Weights of a small mixture-of-experts language model, trained from scratch on English Wikipedia.
Size: 8 layers, width 192, vocabulary 16384, 36.7M parameters.
Below are experts of layer 3 (counted from 0) of a mixture-of-experts language model. Rows are named router (the router's row for the expert), up (a neuron's input weights, with its number) and show model dimensions 0-191. Each number is 128 + 32 x the weight over its row's rms, rounded and kept within 0 to 255. Numbers have three digits each.
After each expert's rows: a language model's description of what the expert responds to; "comes after" lists some tokens at least twice as common just before its tokens as in all text. This comes from a sample of Wikipedia text that the model never trained on. Tokens count by the router's weight.

# expert 56
router:098094140139140147192154123120128116147144182167059154094189143128111179112073098115090116135133162119195102106099098162146095154125148122147092114101115144104124122124118138215131113085099096092153146146175151180076176135138115132123096130099103098072112128068128132136192123130114103170069132099106089142150127154132117124128131130206072166179105078063184094147128137142147114123117084139066086060174086113122134164147137094105140157126170133122119200146148148120153142168166180147109184163116091104156075124099145130098185098104149079145138146117164118046157157140132187082
up3:130169118087095152114069091102130101139094163063094141080047133173107154121096142155139126115106149129167199115145113084103087173099102171143121100143150152225183141157128168160127099154088171151148156145129093086180152131145127114126101180131128150116112111081123169142147114124184109142127130119138132089169140136121176129075189167109113103190116156129096107118146112127085142129110204145132091108107118117099184159156135155100109162218063173115161119199182101122130128170159162163112140106158176180137088138117096156138117117142180151100106121092181129135154087172094140184
up4:200176159159168188101164178120116126113143078164067166151153083171085158110129092077075133113160148103166188102114178116121168163102169159123109140102146117176140061153101095122099128112156094084128157090134070133168145091150122127128092139012122079105102114105140102145114104147128133132127166134184106114108089123131084167110148091143133115104156135121123139150138125064084128158120138147164123119122141132143109100175213169137102104120107103118147196095116143097057128122163114149152189177161104121127148123116172110096119117110161180146174123195117168096149110084153059153
It responds to: Articles "the" and "a", forms of be (was, is, are, were, be), and sentence openers like At and While.
comes after: " to", " at", " of", " on", " in", " from"

# expert 4
router:174172177176171190080122121134079109134184127151100079098132170193175107111117137163100124156080150085159091108148129107173126150116111077082098126116094109126103114122131113144159118127161129135160157095119106135093080132162132134048104156124075111188176085080152122120138124125094097082143115147092115150106114045106135142098106123154189158134141173099115136140178149191150190131174166148090173141140108148133101155162096108115089114152172101133128197105119097093060150189120171072163145112094146156089182082189163079184078137099145107138097128122105166113134129132120129148
up0:196143193124089129139159049095141110144162148180070109078096150160132205128108145083138141219094117169169149166118138164146149093148106085192163160127152146172084058077138129123102195131142085123131182124122129126065086195156154133068190186125093073125158114137095171100124097123148045110132169157123093148125112092142061104133171142143187110144129141151128068156135147111130155122087151134112122109145099133099138139148129089148120105156101122108163167115121140112131126121163175123088165142094131132180159117123140128162129085105098118168097147133106103094134091099119070111
up1:147086155066104119060125099167097181177127149170070116119072107197151127122097121139131197189071164140102121109139141094072157136131093132108102138080115170133137125159098116139116147138103122159101184143150133065125119112135188118104111101139089075131164094106136076139090138152133162087197162108116135111167177134191140097145116127138134120199090101144111120109129102180151081137147115137136122192163124094149161131103138152101084147160151157109151099093150138088104130195124187162123172193016111159151105153148148144129132104081132091120128108114126142185105118126150060082
It responds to: Words that open a new clause or source phrase, such as from, because, told, says, plus sentence-final periods and list dashes after line breaks.
comes after: "\n", " ", " ==", " to", " was", "\""

# expert 6
router:088142129157149143127136096085115152151110142113070094096133106079134125186085072112121112144134137118128118092127104130166129047114060188134114126108084138144113115144142123146110092120167117117110088104141147200154102133117206141206192140126117121069154166156143125094160124165103098119108127150145123064134087162113099097137142127102089055129198144128120162125170167097119177149138139173124158106131188145105071096119147111092091059170143165145164143148147103151106164122147071141182111186137139077147145029114165184162089146162150172123103173144159148118192148139135161128
up0:140134150109109138139166039134154122147145123158105104065133150134155187099151137144141143225079096150144136142104124124178149126144117120181195137156134182170103085097142114169104216142106103167127135126117145135062076189126135181069171171140096063096159146155097146100106082121152052109135181155132089121128106119144069114140138148144201107113128136143114073138110115127158145165061167141113088105154111137103107125168124139192150066164083125109132124145120124155125099124115140132090147115138117156204139106137172104158142152089081105144134147155053118150117097110124052120
up1:121073114049124118145122101092070141104138126147076120132135115180137077125120139163141159130107096102094096106148164120115158164153133158069085080089116151143162160135128105122122110111074123125134154176189119101123071180140192205099152124157112100163136148122168074135134097154103146075185168130171105105119139165188124040072116150137131115151108189154121100156136108152121126157162090129141052168132160116134120128098171138117150071161175124108150117072147099127112178191187171180139178193085089103154099124112139133127062112119097115097082142136157164147177116149154119107
It responds to: Common action verbs and gerunds like make, find, lost, winning, captured, plus blank table cells in election or sports results tables.
comes after: " |", " to", " and", " he", " also", " s"

# expert 37
router:107088163117160113173119064181105149070153195140151080110107193124161107158121124124153135124120135133107205255165111175162127133180094143103060136153101139127122097132122146161192111158131153133126137121118185039094200111106125148109128157156111125126155083141132102097128123116139127115139147134157056108094158136128179081163183111138093131179175145160111185114128120131132098160177150116145116151156139114130161169092134150152137140126134114113057127093080176075124119158143126163160096122106181097113169144120142155175112127141085139077115097124181123106114105101134142141
up3:128138165126098146130094086118148133146094151105083095061100101166130207126099114153163163138149139115130152190162126120127098183093142162146121161148174121224215073139137136166154120103083118166109146181157116123114141095116128109138088170139115149120121092077079170129103121125168091132104153103129136123194146129123187097118168151126121110163137156116125162117117155159115104157102190056108132117107132129119205182150140155146113163186083163111105121204167086138126142153144155110042121143154227180115139140122118134121116107101165117105078128051169091140154098150117125148
up4:168119172140180180049200148110110128088147094140050187107158126164082175130159078113098141132161126108118129073134151107106169132083205156141137101122096164182150088127141090157072130119132133091090196131117078153135100128154115124129101162059146057144109130099116116189093105180126129108129154162191139157140107124161073177131113109160157151084142141090122133148112140093100121110136176134172100144137103165149099112160153175118115066120095115152149174110105134081083122087134118148117183120130107172152085152145171110099129130091152137131198099158114156139131123105160035116
It responds to: Sentence-opening The, his, He, table pipes, line breaks and semicolons starting new entries in lists, tables and discographies, with year closers like (2005).
comes after: " of", ".", ")", " for", "\"", " that"

# expert 11
router:138134177157195154121138137202144055088104139056148144079102121146117099142125098142138165119099154122106168208161112115136151103153118110101088119110139133120139159147120145151140089160118122182119210094145156027091180109128116149101144099120089155144164141127113122150136177161123138120140123156105099139077100099178200068082135134085145129200128133128105149087040153133103144117108176179136117093157141144113098112148034178137102075086159126088120149117167116125106139131156155130154155143166165162147131112121175172146074149139167133150128148089090159152140178137063138145
up5:106084145088171097130117111144144120071142132123079194130132130147117110106127131091065188133129062144132156118128096212113103134142145147146103136125081141121194141090130129117119153093150097119147122149127154123140195200152143133133139132131174154102074140119078133117171137110098139146169069148166169121134157153111184104122170087152128137183157166119121118151111117124084070130172136140129108151165111232103121158151151182036166144138093128102162096100088132128152113137139116111130184149101127181153113166125060058154073135098135131145140113111162119130212027154152113139
up6:144088134138157099098099174118155102155160111125121146087120127194103152149227194079146155200118135101157147164109107091097202107088083132170128143116150155126102076089184107144197166103054127168122127138164104110154153087125124154156122136088116128142159122145127121136059183184158107136171153121124133140187087134131065188139107163107157119147110176153056157088130139109128175097127170124144080111126093091106180056125092106151137114146148094157194126120100118137162154148136157151145153162134179150142084144180141132156101069167147125100103113118104093140145091112152081105
It responds to: Leading dashes in infobox or species lists and cell pipes in vote and squad tables, plus mid-sentence was, as, of, by.
comes after: "\n", " ", " and", " well", " —", "\n "

# expert 45
router:111145086156181113173093123127161155087153159061081105168106104163094140150165087119129180098153107074094125102151113105158125067120076104108103061168144092134159129134124093079136127088106120154108194085121132126137116131135140151120138155163113142146110079126138114166071104162133078126133151122166121081165129144103122144095067069123091171162178119161114142211078126120115119193122124124183084088163182108088079102171144147137137158104183136137127136103119113030147133130165167102092160078163182125150152190138054136177146105115086145138131155111112132189097102091132139153
up2:084100084120161185120086093206062200124157106146084178108087118132133176146107130153126160133135159127069078140119146132150162138137155137161090119118134126157168155122137108113086113122080116151111090116099104105168175105094163138101160120130134100103106114110086109112052113117128118206149164150137130115112161069133179152107092122164129106097161207079155134129172105118057128154123114129080146101109118150069181122114123097110105082141157143122196141130103196092130140103134159126099153118138086092131135188196121134185056154163077079126196139105119126144137177137123174171
up3:096088178086086164135135097161143136163075142080117098075093126171119170135121126135117163150125125151108129146172092103129094152091127155093097176126177168150188137110133104165186111161075148159117175135132105169124153171109061082170091161110117143108121125100099179151149119137143080154081105107157107119137122164130200105093137153107101101157120161075103129114124125142105090139141168103211145083080132128115149171103097131098130178180037166060166112147178072138131137163185192131049166111157145112166113156137107140143127061130168127127104104113167138118178133160106167148
It responds to: Line breaks, list dashes and table pipes that open a block after a heading, plus not, un- and years like 192-.
comes after: " |", " did", " member", " un", "/", " members"

# expert 39
router:100106140121059153157151099129183083118077105097084089173102115174134061148139143138183169115082164126109162070189172135163110144145157104149143119075166186130181096146157178141157156116159172147156094121120126047170131103154141132141106193071145146087166143146108149126160173105101070143110128046171171111103090121156102140122151091130129117119129116159147053110107101087131107110148111148141133177152152110129133138131060134104132101127136080110156097146065127143129133106123101067043127102082182112137108139135175118072112199123156175104160143121082106124131164112130106097
up3:108149156120109106133134103099156119144118077101100132059139145177126217136096118099179155124113145106114146179157120127142099156115128169179052121107169117205154118106130092155178087110055127114098151166091080106139168098119067135166096176102119114126122071088112169129148116121129146154150111086152161088180155165120197121066163207135093094168161136135122113111087148148127132121115167118188107135090109112120144139101129167141159085187137121094121073199168068134093142182168094173090159115192122142121140123138132118141143091116130145060150088090148134107156097146080136159
up4:136116163110148168063195183120143123114106066156057140100184168181075144111159084138099159075109145142130146059168131118131131149067174155083085111159080146152120097157116111186087113088138096106127156114074112139126116142159124132120084129079103120077149095112145098126108144150105148092141188156187099132100085085106074191133136102142178108107191142102125113165099139068126084171135109142182079114119121115156115149187195146122150089153099067154133165114088125085076144128157118133158160107121128128137090118099149103097127175100153167162160117139100160086131138126130045122
It responds to: Pipes and line breaks inside wide tables and infobox lists, plus "the" in names and lists, as in Edward the Confessor, and "The" in episode titles.
comes after: " ", " 0", " and", " —", ")", " 1"

# expert 16
router:087166113140153107198140158138129171115193169103147172137130180100094149121166179131046127155135221156117084161070067094121118100140096078129146129118088125126082135118135140118144113145120170088168116109110153182149206098106151105144086126137140135100126109140107135035113145066113103106132126176083156182105142124084194153104125078175057127129105139110183098093163132123129124121111156109118152073113133134085124175133187145139123151114157148076138180127114122157101075165164115100157120135135105092116115072104120169111165095156149131106108152095177155142173081159165149181
up0:114146110109143145124153035132171135127202115156116102144123120186126204158164134121144184190099084176165126161106097136142110108143096088189137137146132132162096072129106091147087168163103114170115113105145186168068128180128126173132178166123090056083189129166096163099101123115150045100164147166111131169126118128155077122111149113131178107115111167155107063105128144083135176164062175121109091113134114112088142129154120116142206110150102136068189149121115115138159086115129154120137159126130110105203123136163146094143148117133083124144136164140104081167107118109107076136
up1:186073172097093142093152155128092156116112098195089128144106087182150105093139157108122150128071129107080127076126128095100146137101106143095130143089131097106142112179081140130135131122057134110128167127230145082120087138139180177131137137170066101115105154083145022136138126144135149082175115098122118105108126155180163070111101108184104114143064123139122112119098100122076130134125084111129107135156103102135118141107194112083112095140155183074160148108152082104091136182136208178132160193087057109097121129116140152134083082151139104133165115154143159118127116157141106124
It responds to: Digits and numbers in tables, dates and coordinates, plus infobox field labels ending in a colon, such as Founded:, Partners:, Reeve:.
comes after: " |", "°", ":", " 1,", " on", "9"

# expert 53
router:150086126150071156074108135168162076063199141165096141215127123105162172154120087061140170138172154092139104131189089143092158080177158128131109074161067171129073129131136077133136174193117153135171145101129121168125116158160119098143159151124190081141170127095129136178176149094117099129101115116087106110090127105159175081127132131086146111145101166160145126147171113156124190080108103108116143138126145139106117091123103163108111066153157184142126134174068092105118141125118076204139089151108129124125124099128062103114117160094104084157165146112140127168123106106079176129
up0:139177149095105168098166058144105116095204127178082085129108184163128170109110109084136144196094120141155134165144123105105136128136119090163109122139109101172125075093074098169095190159105105151140136103159153119099120198141180148077152159149096056122163141138074160104153085100127044099144151156110116155086096087184066077135166123129186100144124149129138072154152144129143128160087132119098130094100148156127081132136145086150176083179097156092120149186083102155127073102109149140106179159148125110160072106120145079152109094124095143163117165145070111125126133092107103124
up1:161098110047113177093126122125139126120118133149040158121136098181151140153139143133152200138110088128113091092150171124124121133131122135133141146105094127147131122155153134086106138140106166152137150138137135111124079134156174173080150098139071068154103143105152091151133165156111121073160072130142125101134150123203168082101121103142109112153090167134097073093091108168102145134169100147190099187146132173102175142154132143083111077174178179076141114160164094102103133207159198197110133160028112116119156128123129120122077130124201114116123138206173130151157119167120104109
It responds to: Past participles and prepositions after was, is, been, be in passive clauses, such as used, named, appointed, introduced, on.
comes after: " was", " is", " were", " as", " be", " been"

# expert 24
router:134138085133163155051144121138111101128114123158113143079169093061092164129161153089089081079198169138127091150095113137062134020074104162133113061127154128098149157101136156125082134111150167112099101192116124224123125164116154109150102160145160077150144074135114132092146108138149146091126132160080136129133098116171076112125163167118149143104138122105080128111110126119155123127127151065104100118162107168091109092109204126095171159129139111153159134129183135103157127126094084089156145097167091147121097121157096118156161106107147115092186113157134116067172093071059125171
up3:125142172088121134105119081068130109149092144085130116065077097131159171129092119143160172115126137166123123146118126100120102130108123160117042160092164120155176118114134122183155102140018211112141187129127083126145115104154106121162137152135102125132095115106083178166143097124188127139105116124128142109202122141167167091118199128130117097154105142106163132124095113137120094117112207111112126115108121123072198170135142116084111174216036188077103097157165104121100121162117138134113159170173153168110119091095117165109115138110182150108120082126193130132154097111106137158
up4:178164130127186151063177101109114176097113067179071174100144123147069191100161107086107136120157122113176157069118182109089171114074140159122088098106092180176128091134174080146058081124145111102132165136147109103118103121117146130151072156061129078154104115108143114139079181174122100142165155184193162145122096093120070158122137105102141128083157145108108134134097135097112119133155148140147073099147132182166107079155151198133122077128103111162173174118123190074120120121175123149144181142125111150136124164148158142094145119133155155096193146127121118141117127143129066135
It responds to: Infobox and table words like Total, Candidate, Apps, member, plus rare letter pieces inside foreign names, as in Piazza, Zips, Muzaffar.
comes after: "|", " |", " (", " D", " place,", " /"

# expert 63
router:136122143116156124123118074185163175151134120136121115085079150119157124130138114099149152148064078148128125211136136228130145140143111150103100094145124175092158155115153092113096161143151167187170126133170137110143082125133087137129157152090099110123159122073157120126132118118091104133186117143124080086099169107162152138163118137136148169156131106158120156087064177214096103084151134150140149120176044148148131057142140118196135149155059084120102127144115164088092115099188169143113086161025135125155134106164133125166178185094134137103123151079137150153130094099150152099
up3:128126130061121163160102074092149093152126114074117132086104150127125193121140117143189174122128152169135140146157135114119096182056139141137097154094195126172186147119146145123179145160041172153133167200139053104151183131117105149131103133112179163138073151125113160151129110152157095110116128108118151080164152151114183142090155111112109110154106146104157135125141143094111078141130179088152105098153121140125188174129113158120139170177068180068139118175158095152130139164148089156045139140152196155150139116092140127145080092098148141050095084117169101149164117166103136135
up4:169158146149203139090190143131145135068154079152073140118163105165057132143197080104116156073145136127164173089117161135179124145103170142094133055090067174158131071168136064154077087094201118131127144110096093124154088126125151135144116153039161040098127101115150155150142158131088152129100154168167169144130092121134064182130115142113174104107153124108144148139110137119090130111148123148161115108131131144147119150164179139117135088146085099164108173091064130092080144139151145133158174097121090132132118139133136127105144116144142178124170124115114126112096123103124029107
It responds to: Dashes starting infobox or bibliography lines, "of" in "Comparison of", colons after team names, and label fields like Occupation: or (Japanese:.
comes after: "\n", "\n ", " ", ")", "\"", " ?"

# expert 17
router:152140168118209116165100095074081182181051157114154125144124153139119113174121102121156095125110108058133098180108063131131126125100126144089120127132096111095130063108107108130127153154135094166161068132107167091103116141097101142105119082097153124162153155064159121093099176124120103142175130151156112114099107127151137104125064139135159222081157101128114098139089169146088132116130122153072099110188109142069172119214104140107091139206096123107130104132159176076140137144154128129164124154143073125090161155148159126137136136093084072094109141123114131130235110098127100107
up0:120173126086123141135129072107143127155169117124103036112080146139155165129104163145176118190102108129147129123088156148139134146141123131123189134158125160139099130116117120154092208146098129192126146106151171179088102207115109211111157175162142077157179155099103146119108126117172069133176154156116077167099083113154073094140162155120134113121119181184120112127100139099138159132087196094067099076135113133105108143153109133160111101164076106138160161137094126133124098051126157133137165161150106163217110087100149098171106118153115132131123165131068133159143113092086060140
up1:180059180065126144104168103144107177138085122173078181116122107176176107140157116066160155143062110108103105083118131130135128166106129166064098139084115130107137132147122134115128185108095138163142173180148114083128097120134161148113178124133118115166176122105131078144129147149085088091152125105146133090104143158191119065116114135135114136174084184133129109110075121165087094170146075111112086182193159124131164122129165133110113114170157165090166097077143123076115161228147147135114126170103064146123127110114162156121075086124180103115114121093131150138157095151060088090
It responds to: First word of a new sentence after a period, mostly connectives and prepositions such as In, However, When, After, During, Like.
comes after: ".", "\n", "s.", " In", "In", "es."

# expert 52
router:129117100175084100161112110120147142111125110089224078160094102143093097119120095112111149098179185170125134107137156180077106102152108110170149096151112102126137152133104167062171134142165115170122103102119073117141056108095161134087167143068129081133076089167134147100164122088125154026068136169124115141108115117128122127135102147089120132134124088123112125069155114123165136140162159163142100113139138066133175113183123145096140185139200079110131107102074135144110160122200131064200076180116134125095184091095139167111130122161144156162122129102149109112184112119108139171
up0:091177161106103146138106069107132133096159098153130092119133129153141196089108110120138156194081105129156097151123115109094123132128099120174153156133190114176127073082123109166133204158117118152127143157171173116125136185159144172132167137100122091108149080128086127097111066124158096094175176162161067135109112142159072106142183137143207113182137165137128062143124148164123133163048169130128102107102113114106108141130147148173132087122115116106193195152127131134156021139118143115107138144116129160194124122122115141160165117145057140113131149129075103196144119095083073098
up1:141080161082101145119164091107105172129110127182083191104122108147152100109122153149135157128075093092079141067145159127082131132142127162106118139094137146105141173139120136159104129104112151115128225124161149118119096096141192148087198130134092109125146117094124096145110138154101142090176149099161128100112182148231137078132122142114124126165065146127118061160105118159088083160155092128166104241181124110155176147089172117093095128183183128079118082126134121090125118185145168146136164171084085127114141125083154138138055109110166140114156108146175127129119149114131101077
It responds to: Pipe characters, separator rows and line breaks in wiki tables of election results, statistics and demographics, plus some numbers inside these tables.
comes after: " |", "\n", " ", " 0", " %", " 0;"

# expert 59
router:148176131180123138070177086099126160111170153110131170098131118142096126186137114099067096085112177098076142159089111101167105107106130077117126160130009148089111135121152144077113076133082143142134104128120128143114191098089130103188110127103161155144143129106141139107113155134110103095074142116112136180090149160106144122062100068202133132119107088109092175125133098078125143096143109142093125116056148123114149131113158151149128115164147170072062129153122133113096166101115106173178136107123098106127079106091186151100215087123122109092177138141157184131196117146104165164
up0:111171163132109122113122066109120118130147109170110078101103158169134188162102154093185141210031096127171136131126122096142129161142142103157165125172146163166121091103146144187096173133118122135113160106139156168076117166157120137114177181162094098090159146139052169123121106100139038102162164144103101174059100139184113138135163136137160095159135148144131061140077124117134163113054195127117118124125120154147081147110128084141166082152103116081164176140090124143146092079136110096132170163110100146170124096104148115164140124157089137141152152160079116136164115101100051149
up1:138090127040145181085153116140076146132120124142073136103108121167195111117137147082120172133091112118104087054147162123111137120154120116101073124103118162134132136146111112124110137122099117119124142155134169076118111142173184184153136139166064081136153120129165092154152129141138131113166157125109130095109169135164093070113133162162145100179101150163111088122143077162129115202165087146158095196125156146103117155119192119149112082161169133101188152099124070089118144204156216177128140204075111111133095137082160126115047077152167118130127123134134158182142103139111116089
It responds to: Small integers and ordinals in tables, coordinates and lists, such as 5th, 9th, 25, 11, and infobox labels like Born:.
comes after: " |", "|", "-", "°", ":", " 1,"

# expert 61
router:128099198165081102131091113097075122067142163112138124082125134178135119089123167102125134089154113162130113120135124216133143114140087137192106102095169185164146156096088108144133141150114097116113100128186103110105057146065143094103137171113073103106087093130159172118158138111138093082154088048181090102081136092119137155103125030130187159109109133146067154144152125124106080147121133100095088131115142141114138140109178167119110142090149172100138075118080142134103122104121102113067160079106168128113052152124103134120117132160152097057123172141132191131129111162147123068
up3:102139150118080158152112081093129162125080157093093158090081161163130205156113128127102115125127117129147175130167109121085098171123152166088110111096155173186161128140120108150162120193083147148126158135118102149129141086116109123148073152132106118148054108090090160128128110122147139133155119096172109093200134128121187114086164156138051097209095205125121090104126146128122165086120201124114113133141145117053205153174144140123106124162104169074181081205186108121088118126127135174086142113160138169140141128126144112119114147168199147082104127113183131129183111140107136152
up4:229168162142212138096164123067124114090135061122075146100140104184078133117127091083075131097166169117172138126100130119128147106096144166138123162128103134133145071156132114168100127108142113106096151119106058133129077125127157121113112170034161081113144115112134147156095127142117153105110133134191121135111089132125047191148135114128172127079160122100149143137106126095098104190142140183138059135159118113128131135166202169139095107120057113154152174081079133078078124138125113140096153149089112132137118164099162139070093129121151154128156148186126155112111113098158057150
It responds to: Pipes and markers in election and statistics tables (Votes, %, ±%), section heading markers like ===, and articles a or an.
comes after: "\n", " in", " on", " for", " %", " Votes"

# expert 8
router:093168197096107128163190145081137098086128171162129085114141078171181146120132135117121090134128144149139107118147108131165149144146161081151093121118160082099127159150096090104168154147127079217171096181146162112166147122106128176169133147111125128098192160130108126092161139110144135114117139136154090152142097178113120114115190134146100179178162185160125126083153099140154117122135157075189177197085126119159139113137210188121135173182153138091167149126071188127188128124106192107153155141131202135071142166104115141101163191165118150135092120114174108160092129139139121117
up0:157189179149070144170122074084139102117146131171115081103098133153140200089117117105141145206074102168165121140118091118090172102158114110204196133142172114167158068104119115180147188146131140133106119140127155110097130194138142178117159175097147069082143094121084125111107069122169093063152171149151089167117092152147083118146176148135193125137170186137112087114105123127092165165070140116095111098119108124107086149125139100139137077145125134088147161148122121105111063146113129112100130146134115174146143114143118100162123108133074109141168146111068107148134111077090059078
up1:170081169067118194065143131099117146146145105132067168114125107168135171152165113102145167131122085118085107123144141140109158165129121125087090124093102183162181100154105145121106108112113141151071185145190120108092102123199172138084158133133104077150157133104137061164129105172123109107185136159092150099136128166190177063109124129131121137152089140096117128132162108149101132149103153186092074178133152115111125100076172154082102121150156153143156129092128087085123113207192184146122187143052127180098141166128143115099052086089136109160132122116144146148137144133106136080
It responds to: Line breaks right after == section headings ==, heading markers, and relative or clause words such as which, that, who, whose, first.
comes after: "\n", " ==", "==", "===", " ===", "′"

# expert 55
router:193171118153138110145091123162077148101114106107125164157090109132122110093107138115149148153074105158154176130120115105117134149126085140156185100174099088112124180113115152148139117113149143103133146123070138156099172127150134066168201140118160067127163174155130105144081117124062084127115127163200187111105109146092094141058151128111143150154222124102161140144159162138127175129103099123108145135129120171091153120029111077119133244092136198109168155093114139124127117110107158147179105145095122092170081119135124144128070093088160157096104139145112124161058116137122091133
up0:125137156063101119125133074124136146100167163180115061102106158152092218122125138095135143192089131146151151120138133143186105143095108095193182099138119174153118109109151123161086218134115119124116133122129148100111087184157159170082168179127108097096152135150071160112119113117152019119138166158147109126088100117168084089123187124128217107113103125115112071112142167120168134133087176126091102114147107134093117129135113119174183090147092137129167136136070116117115126128112184142117159126124125138194124147101108136170169107122083131180102119156036140134119100117105081092
up1:192093147071102156102085138180097118131083115144085163127171077185146136124124129115121174126090129085115166073125120091104147099129094147147104169127096116129129152105113123112134101130109154130100175172153157118074067106144163178123161091139108048118101134094127094170113107176112130115143149069155167066117132153189169062109142109138150112141094128103103109139109089174073104171141122148166159213170144099111196166111124115083102137155168157093162112107127132115106141186158248151132126166074069135166122147135136121132058095121148124137146136125141156150109108160100104070
It responds to: Line breaks ending table rows and stat lines, and words like among, composed, founded, owned, plus the in season intros.
comes after: " |", " one", " were", " are", " List", "|---|---|---|---|---|---|"

# expert 5
router:183091083126174167119177119092100146110147097139118136136133161184147125091148118120147148162120114112107120118149176140147178169118138167165095110143115145151146089104182089162121175136061158139100139175185066100179097154151098128123173150098174088143092104106100073162075109172137097105136163066184100110164180159141122116145140159154147175125154177112119103131089162152099173072157152070151102155125087145171177128138135140165159122167117147140179106184085122085104082151167182137090172134081113149165140182154141099164093133109102082084128114138142058159150086119184071125
up0:122165171112112175096161058115145119119161121184107102123122168130125166135110139105175152206064120131162143145079133147151150147138099103177184128152126157178107105097126132175083219119125147128103129142147164128087111202133150197113193118122082080084177149125075136095121100127153068087177140153133116155090122142143067091132150157139191093145122150153113048139149144126135146172080182123090121082144107125082124137162147112176140078163112114105154148138117138163129072129101161107129161141144109148205141128117154108164146132105090111149150154147074100128123116118077034111
up1:158086147037099146112134118112110160148114107229090167096129116167156134152136131140139141157036113125098114083155153094131065155136123175113099154094120170133153182148108136113108151106101116104157188127144139125132115091125190131077183141085086101170096093117120119149124147145097121083163128113132138079105162189216146081125100111125137113169082186136134099122140085172131074173148105129140113210161189155138154143083153132124073147174143145097114101147142117117079140180150158197118158173071083119126161158087166111124127104101123128068123112125170124127102087151132115096
It responds to: Line-break tokens, especially the blank line before ==History==, ==Career== headings, new paragraphs, table rows and list items.
comes after: "\n", " |", ".", " =", "===", "s."

# expert 35
router:112125135133110074139089146105163111137098141103106140177118078102171099130131145154105099079146194133170180062126094152093055189125076144113131154078150080110124179179104156110168137094132121112132104097096178094083131136100142068153127109158129133087150127168173127113167121040080185105111125159111186145105129057088137140132158107160091020069103118159128145147143119141170079154076098154118122092152135120126110173127137107118127148058129129078115123113118106146120158150122166106132124134127117100152114103065156115080129105162134189151111175132117111085043110160122133173
up0:171179137120087162132139090092144093113141128196124107127150160154144174100129099141171147173048090160153123125101126095097117131121107144216150119160156163155083090063110134163106185138088124179128143128128160110055099208119138147093172137104116080100156130117056147115103128120136101125126170155117104141155094108140130137136178140116129095146160117140105044100126164151105180176072176109105106079148152132123093132159126143186159072162103127113147169185108129117126079116149175153108157156159125131217131112134180099137146140145071094107170135159073124112141098135080056140
up1:171069144096100162133134090096093168116074136186048166108118154144151082104107123154144144173097089073098100093132164103124146149132108181091123136072131115127127102173104090133156147092120159126085175127145119079106104091131202168131130168150091107133136146134154047144162130150119138074160125127121121129143157146204144048084109140188132102185065160133125106082115088136086133174174097113141127198148114078171172153102130125097170117140166168100127113117169113142102165210155162171112144155088085104134112116111145097135076089126125100116135119150115112175124103156149086065
It responds to: Single capital letters starting names (H, V, J) after the or a, plus nouns like research, health, development, management.
comes after: " the", " a", " =", " an", " The", "The"

# expert 12
router:130135135143148172077171160110140103125126166091116142152156136134166160165110087126129128141069072084192117101147092071131141140155190107169145162140090162137201097165130108096097198128109124144139093128176114126124127108157181204083137101113131170070150103114126091115124125138146080121193100070128125170084121077079137167177122117143164178183088129150102134165139119119093135130084157111109151163151147143125137143132111159141070138210133097164109110124106128188115130114102120149158107168075152134128083151120185112150140089175167148167189122096132120169122057196200163113
up2:110062073072176163158088109142124150094131090136098173087145148110127150140086087169119089133165092121111066158125097120158181098118178153174064105106138159137160103129139075145104093092087134108167100137139073131148126119103176200089099125145158153097069143127142129130086127111143123201135163155104090112125160101119200135109085132150135126084197169086134088144170106122054126142107096117073123159086090170090179113127101113074104101165149119131185146120109167072113126123151153117116192147132063109139122154159137119166055158151107061115174145104136107126136157151117163137
up3:104139163093108120128103121084123100104116079107120165078039136171126184099096095158171131141110147118141148165163104077110081172107143179125110161125125161188156082145114114165164113141067180139136150155123088162107168120128106173125079166079120126123113073084087184122163135143162126148129152134145134132166147124114183111106190149127087106187149170124127127085122140126106094113121171088173113092080156154076197151137152135074091174178064150113139095193162081130099105144174111176072174142165159125115136169122116141096119111124162152085105073100188150155169116174106146153
It responds to: Main verbs and conjunctions after a subject, such as was, did, made, if, when, plus closing pipes in election and episode tables.
comes after: " ", " 0", " He", ".", " he", " that"